python train.py --experts_per_token=8 --groups_per_token=3 --vocab_size=8427 --norm_eps=1e-06
Below are experts of layer 11 (counted from 0) of a mixture-of-experts language model. Rows are named router (the router's row for the expert), up (a neuron's input weights, with its number), down (a neuron's output weights, with its number) and show model dimensions 0-159. Each number is 50 + 12 x the weight over its row's rms, rounded and kept within 0 to 99.
After each expert's rows: a language model's description of what the expert responds to. This comes from a sample of Wikipedia text that the model never trained on.

# expert 18
router:45 60 49 44 49 50 41 40 59 54 47 16 41 34 46 67 40 47 34 69 53 46 41 29 59 33 42 59 48 47 53 55 60 55 31 56 50 47 65 43 52 61 43 40 50 59 25 54 60 61 58 29 58 43 71 28 49 57 39 46 65 54 49 43 32 62 58 53 44 34 45 49 55 50 61 28 42 55 53 38 48 47 61 34 40 46 55 39 73 27 59 50 53 58 47 58 41 30 72 47 74 48 43 44 35 45 57 44 54 40 65 53 37 57 55 61 60 56 58 53 63 48 41 79 61 73 24 76 35 51 43 48 43 73 61 52 64 60 42 47 42 44 51 27 60 73 26 40 62 42 34 68 59 71 52 70 32 45 46 56
up3:39 43 64 49 76 45 51 21 51 47 54 57 38 64 56 33 51 54 40 24 53 48 41 58 38 53 22 39 65 62 31 25 60 46 38 54 39 49 35 54 45 53 44 40 57 40 59 55 53 39 38 35 44 51 53 26 51 70 53 66 52 57 48 51 41 41 32 50 65 48 54 74 50 49 48 56 47 60 58 50 55 47 48 57 39 42 60 61 65 47 68 56 52 51 51 37 39 77 56 55 31 52 44 69 72 54 58 29 38 43 29 28 44 44 54 54 49 48 45 47 64 39 68 59 66 44 44 41 42 54 66 75 53 42 68 68 80 63 25 47 60 42 65 48 73 78 38 54 33 56 39 43 42 57 52 44 47 56 37 64
down3:64 64 52 46 30 82 54 27 46 67 48 46 37 67 71 54 57 45 29 55 71 50 58 36 53 43 38 44 59 48 58 40 21 52 59 43 69 49 46 50 50 47 36 37 71 53 75 65 51 74 41 41 41 57 52 33 29 49 45 62 52 42 45 56 63 57 45 49 41 49 42 68 56 40 46 51 43 25 57 42 51 48 66 46 57 49 34 40 50 74 51 66 53 64 38 38 63 40 39 60 51 72 42 32 44 41 65 68 45 60 61 42 55 31 77 38 39 59 46 42 60 67 54 66 32 27 58 26 42 58 41 23 47 58 44 37 45 42 69 55 55 66 54 64 46 46 49 49 50 47 41 58 32 53 55 49 39 43 61 49
Prepositions after nouns. Prepositions and linking words, mostly "of", also in, with, for, when, after a noun and before a determiner: units of the, Dance of Death.

# expert 31
router:56 47 65 38 74 48 85 26 47 59 42 51 60 54 43 30 55 42 42 60 23 39 36 64 72 36 70 37 54 63 39 43 40 56 45 52 59 33 61 55 60 59 60 28 44 56 36 39 55 55 68 49 55 34 60 68 49 59 46 51 49 40 65 51 58 63 46 40 41 53 52 27 45 63 82 79 56 52 59 45 41 30 51 43 44 44 42 42 53 52 59 53 48 46 54 41 53 52 75 43 42 47 45 65 40 42 45 64 30 36 59 56 35 68 43 37 60 53 60 46 40 49 57 72 53 54 47 53 64 76 55 52 43 48 56 48 46 60 39 27 55 30 49 59 56 43 60 70 53 38 45 69 59 53 75 47 32 73 53 55
up0:41 85 39 49 56 50 64 45 26 51 51 49 42 76 45 59 43 58 59 49 38 27 40 58 54 48 42 41 45 68 65 62 62 32 48 52 60 42 57 52 33 64 54 54 66 43 43 50 50 45 41 45 51 36 57 53 44 62 42 56 43 47 63 43 56 55 67 39 36 49 51 55 49 41 36 71 56 33 46 40 36 65 36 32 63 43 27 40 55 76 61 33 44 52 37 53 34 47 56 54 43 71 43 48 54 46 78 37 51 59 57 77 70 53 45 39 51 20 50 23 49 76 50 54 37 63 52 53 47 61 43 51 35 54 59 70 52 44 66 47 47 56 27 55 60 47 51 56 41 74 26 38 41 57 72 36 45 60 37 57
down0:70 36 49 54 58 52 40 52 63 60 48 50 44 47 54 53 56 55 40 43 54 50 32 75 51 61 63 46 44 29 57 39 57 45 39 52 46 49 71 35 28 43 68 46 60 53 44 69 37 80 63 44 53 28 40 51 30 43 19 60 61 72 54 66 75 44 16 46 55 34 65 44 53 45 59 63 43 60 53 42 48 57 47 79 54 39 53 61 72 43 34 43 39 65 59 49 66 76 60 51 37 58 42 41 41 38 52 52 61 47 37 45 44 41 46 42 49 35 52 63 30 52 60 39 63 57 53 52 43 54 40 51 47 46 60 53 55 41 31 70 65 43 42 23 47 42 52 58 33 44 60 50 71 61 58 25 50 46 36 57
Determiners before nouns. Articles and possessives starting noun phrases, mostly "the", especially in sports award phrases like "Player of the Year", "his", "their".

# expert 20
router:46 49 45 47 35 34 49 54 30 50 72 34 66 45 68 62 33 65 53 66 53 62 42 33 62 31 56 59 34 52 41 51 80 51 56 62 60 42 46 56 71 53 52 55 47 61 51 56 40 52 56 46 27 65 50 44 69 46 35 76 58 45 71 45 58 52 40 72 46 47 48 50 49 40 58 69 22 42 54 49 56 50 50 50 30 54 50 42 50 50 66 68 76 65 51 50 48 33 70 62 34 56 46 40 48 39 42 33 52 42 76 38 44 47 60 60 31 59 34 61 62 52 36 65 78 56 41 61 44 52 37 44 50 55 71 59 31 44 53 54 31 48 50 45 77 69 51 49 78 58 52 70 40 46 41 47 57 48 60 51
up1:50 52 50 49 47 38 55 46 35 59 46 57 77 54 56 54 24 53 47 55 53 42 40 47 49 48 50 52 25 58 61 41 44 52 13 49 51 49 32 34 73 60 40 45 52 28 60 41 49 41 66 43 47 54 61 34 62 56 62 55 42 17 67 40 53 46 30 18 52 43 45 56 44 39 47 36 32 69 57 48 79 28 23 58 60 39 53 46 64 46 46 66 32 63 48 34 59 48 51 72 32 64 56 52 57 62 63 36 54 54 43 45 25 47 74 54 60 41 40 57 61 59 51 70 65 45 70 62 53 58 48 65 42 50 69 55 58 45 65 62 57 51 56 50 52 27 56 67 47 56 56 43 66 36 44 48 55 44 41 57
down1:48 42 34 39 31 30 58 50 51 75 45 65 49 44 49 59 43 48 70 64 46 36 48 54 35 34 33 41 41 59 44 37 51 78 40 42 52 47 53 24 62 65 57 58 46 60 68 57 40 40 53 54 55 65 43 68 70 32 50 65 61 48 62 67 46 30 54 74 68 47 74 48 41 47 39 42 50 54 31 50 56 47 47 70 46 55 34 57 31 67 35 49 43 59 65 61 62 51 56 38 63 61 56 62 47 60 24 39 79 47 61 42 44 60 42 54 43 65 60 66 51 54 31 38 57 25 50 42 34 33 71 37 39 47 68 55 54 47 49 57 71 52 52 42 49 46 29 51 52 42 41 50 68 42 48 33 37 35 37 40
Verbs and prepositions after subjects. Past-tense action verbs after he or who, plus prepositions before objects in biographies: wrote, received, collected, of, for, with.

# expert 60
router:50 68 57 48 46 43 64 47 55 43 58 29 54 43 71 57 66 53 40 56 74 59 29 62 53 64 51 57 46 78 68 75 67 43 52 49 45 56 57 47 52 69 44 32 45 39 52 37 78 53 46 54 72 65 30 47 64 55 52 46 64 34 59 53 54 46 32 44 51 45 42 34 29 41 65 67 57 54 52 49 55 70 61 42 18 44 41 33 69 55 61 43 65 66 53 45 54 43 57 35 54 46 52 54 39 57 56 24 45 41 66 72 32 40 33 62 43 39 62 54 47 28 69 60 56 54 43 63 53 46 38 38 45 49 37 60 56 49 47 62 62 37 65 37 31 35 33 41 48 45 41 67 47 58 56 55 44 47 71 69
up0:43 47 63 78 59 52 53 53 39 61 49 30 41 43 38 38 47 43 53 43 50 56 48 47 65 61 48 35 64 40 63 46 53 51 55 45 53 64 46 51 42 67 41 60 34 45 62 51 57 57 52 73 52 55 44 26 65 55 56 41 71 58 66 48 34 34 27 30 75 39 41 36 52 55 64 52 68 53 29 66 50 34 43 38 51 74 37 50 36 63 59 43 56 61 49 51 49 35 52 54 63 38 54 28 69 37 45 37 50 86 23 45 63 76 35 45 43 64 49 46 55 28 63 46 47 53 32 44 42 69 47 70 35 56 34 47 42 72 30 70 34 42 37 56 57 62 57 35 60 50 36 49 55 42 55 65 49 48 53 52
down0:38 59 48 44 53 45 65 44 42 42 41 54 47 49 26 51 27 60 63 38 64 48 59 59 50 41 45 66 35 73 53 43 47 52 63 56 55 24 46 42 37 39 54 90 57 78 42 22 25 45 54 24 51 58 37 62 51 60 58 74 45 81 36 42 49 56 54 67 54 55 52 64 51 41 50 49 35 44 47 37 50 49 57 80 65 52 56 37 46 58 38 40 65 50 48 35 57 50 49 14 68 43 48 71 41 47 58 37 51 53 41 40 83 64 49 48 49 55 62 55 43 59 59 40 34 53 50 46 35 51 48 56 50 78 61 34 42 51 55 48 33 59 47 52 49 45 57 54 46 30 30 49 54 52 50 52 59 45 46 54
Census phrases and section openers. Function words in census boilerplate, such as age 18 and over, age of 18, plus heading markers and sentence-initial In, During, According.

# expert 26
router:47 51 46 39 43 30 84 66 44 60 63 48 51 32 36 61 70 46 40 44 61 69 67 44 53 53 42 66 47 65 54 32 62 63 46 55 64 60 56 59 54 44 41 38 54 37 36 48 44 40 69 56 39 63 61 60 50 58 52 41 59 60 25 50 41 54 42 61 42 54 48 65 43 51 28 43 47 42 41 37 59 31 41 35 41 71 63 45 52 51 40 31 27 37 46 36 35 51 30 68 64 48 43 57 46 41 43 55 48 52 57 42 36 45 74 43 58 71 68 57 38 43 38 36 46 28 65 47 46 57 64 53 33 71 63 59 25 46 40 31 46 54 53 23 52 32 43 41 54 63 67 40 34 46 78 44 57 45 60 60
up0:45 65 49 62 55 45 62 64 43 44 31 33 50 23 38 57 40 54 49 34 75 47 56 41 35 63 45 55 35 54 57 38 56 48 67 43 64 61 50 53 44 66 46 46 45 44 40 49 67 48 31 45 36 60 43 48 42 57 47 53 57 55 52 40 48 34 35 48 41 31 36 72 62 68 45 49 45 47 60 66 34 68 58 44 51 67 40 56 70 32 71 46 14 54 56 58 47 46 30 66 47 47 44 60 50 40 78 69 50 49 29 47 53 45 62 59 35 69 46 48 43 34 45 26 36 50 39 84 36 51 35 52 61 52 47 65 52 70 67 56 52 56 60 56 47 63 64 40 50 31 53 57 54 68 71 37 54 27 51 40
down0:44 59 41 59 86 41 60 61 51 53 58 74 51 45 52 61 47 39 46 54 55 48 53 60 51 35 61 50 54 49 80 32 49 49 47 61 51 41 69 40 30 54 49 49 47 34 34 40 23 33 73 38 45 45 55 42 31 55 61 54 14 63 50 56 39 50 49 64 44 41 49 71 34 59 46 55 46 46 33 48 72 43 48 48 50 39 40 42 51 33 61 33 42 67 41 60 36 52 70 58 30 47 47 54 41 43 38 58 63 48 54 53 35 50 46 53 63 67 42 50 62 54 42 37 52 59 61 60 42 49 44 61 43 67 68 44 33 59 81 61 51 73 61 37 71 53 20 31 61 65 46 49 43 43 41 65 60 45 54 34
Early word fragments. Short pieces near the start of ordinary words, right after the first letter or two, as in sli(pping), lati(tude), Voy(age), gu(ard).

# expert 44
router:59 55 47 37 42 54 48 32 55 48 54 59 53 54 41 68 52 60 51 31 60 26 52 50 54 67 67 36 47 36 57 33 47 54 47 68 53 70 54 68 80 44 55 25 39 29 58 57 46 42 78 37 32 34 53 50 39 53 63 36 59 54 39 58 63 34 51 64 49 52 53 50 61 57 54 54 54 59 35 64 45 47 42 81 64 52 40 47 36 46 61 68 50 25 34 62 71 63 62 45 62 35 38 32 58 64 69 29 49 70 39 69 47 38 52 44 42 50 42 60 38 62 48 39 76 34 50 34 71 56 55 37 67 45 37 44 58 32 50 62 59 40 58 40 62 36 54 41 48 49 50 48 56 35 44 70 31 46 53 45
up2:45 59 46 61 47 17 70 46 57 27 44 46 54 49 50 72 72 33 64 44 33 58 47 48 47 50 45 57 41 46 61 61 70 38 57 54 50 73 59 55 58 40 28 50 44 44 52 49 70 62 52 71 39 21 70 56 49 58 45 43 57 50 55 54 59 38 34 41 57 80 44 36 42 72 61 72 57 62 65 56 53 33 37 83 36 38 43 51 62 25 60 38 43 51 51 32 50 42 38 40 32 52 39 57 56 28 43 40 50 62 51 47 55 49 38 42 49 52 59 46 64 52 50 36 42 45 48 47 39 43 76 42 40 67 42 35 54 53 57 47 49 60 68 25 55 37 48 55 42 48 58 56 57 45 82 50 33 48 58 50
down2:55 50 35 66 42 56 51 51 63 46 79 47 53 40 56 42 57 37 36 65 39 66 43 53 46 26 61 77 54 51 32 46 49 62 42 47 52 72 49 53 59 49 31 65 60 58 47 44 68 39 55 53 57 47 27 74 39 62 79 37 43 32 45 64 59 60 49 46 41 40 49 32 64 58 40 34 34 82 27 57 51 50 43 54 55 60 37 42 44 52 45 63 32 61 51 51 57 59 51 66 53 56 25 38 51 53 30 23 33 40 42 27 49 39 56 31 70 50 53 62 40 57 56 63 57 50 39 57 67 45 51 62 44 49 43 64 31 55 47 35 65 47 55 49 40 35 52 52 68 74 54 60 54 40 53 46 44 70 35 31
Infobox list dashes. Dashes opening infobox list lines, especially after "Scientific classification" before Kingdom, plus numbers in table cells and word pieces like Eth(nic).

# expert 24
router:51 53 57 32 64 37 54 49 41 60 40 54 60 64 53 56 51 30 55 65 24 57 54 69 58 65 32 40 51 54 43 60 44 42 51 55 69 63 61 56 63 65 38 52 32 59 34 63 37 48 44 34 58 55 55 64 62 49 41 46 54 61 38 63 42 42 35 14 50 55 57 53 34 52 46 66 68 64 54 42 38 48 85 37 43 42 40 35 52 48 39 60 53 68 48 52 65 43 70 61 28 76 51 52 39 53 57 40 54 53 68 51 45 57 27 60 54 40 42 36 60 34 54 56 51 67 39 52 46 67 36 51 35 47 60 39 51 62 31 23 43 44 46 39 61 57 41 63 46 64 69 57 79 56 67 38 30 68 49 57
up0:40 63 43 59 79 66 43 51 55 56 49 43 56 54 41 63 32 31 58 57 51 42 50 28 48 53 48 52 47 36 40 52 33 79 51 61 56 42 65 47 57 48 58 66 64 33 55 52 55 35 44 63 35 68 54 50 61 65 54 82 50 50 21 70 60 65 57 43 55 47 66 62 48 44 60 64 63 49 64 47 51 41 63 55 57 54 30 57 58 57 58 59 57 61 43 35 33 28 46 51 12 60 58 53 32 42 55 47 45 31 37 31 58 50 74 45 36 30 24 51 58 47 64 50 60 52 31 45 40 76 37 45 65 40 47 50 60 43 53 42 50 47 47 55 50 26 62 45 36 50 54 44 59 40 60 60 29 42 32 45
down0:47 37 62 48 32 68 69 57 50 60 34 53 67 28 57 56 47 41 43 50 58 30 51 53 47 52 41 45 66 34 47 47 52 70 54 42 71 51 40 46 42 68 56 36 39 44 52 67 47 50 62 45 65 49 58 47 67 67 53 41 51 60 33 47 50 52 40 43 44 41 64 30 72 36 24 49 55 47 54 46 55 25 45 77 56 46 66 71 65 56 39 55 46 57 54 46 36 64 61 23 38 64 51 32 75 48 49 42 39 47 39 51 57 48 33 64 44 33 35 36 79 60 68 58 47 55 48 50 54 68 51 57 52 40 56 37 76 58 45 51 42 43 45 51 51 42 30 57 36 29 21 49 61 76 28 55 49 60 44 59
Determiners before nouns. Articles and possessives before a noun phrase, mostly "the", also a, his, their, its, as in species descriptions: the antennae, the forewings.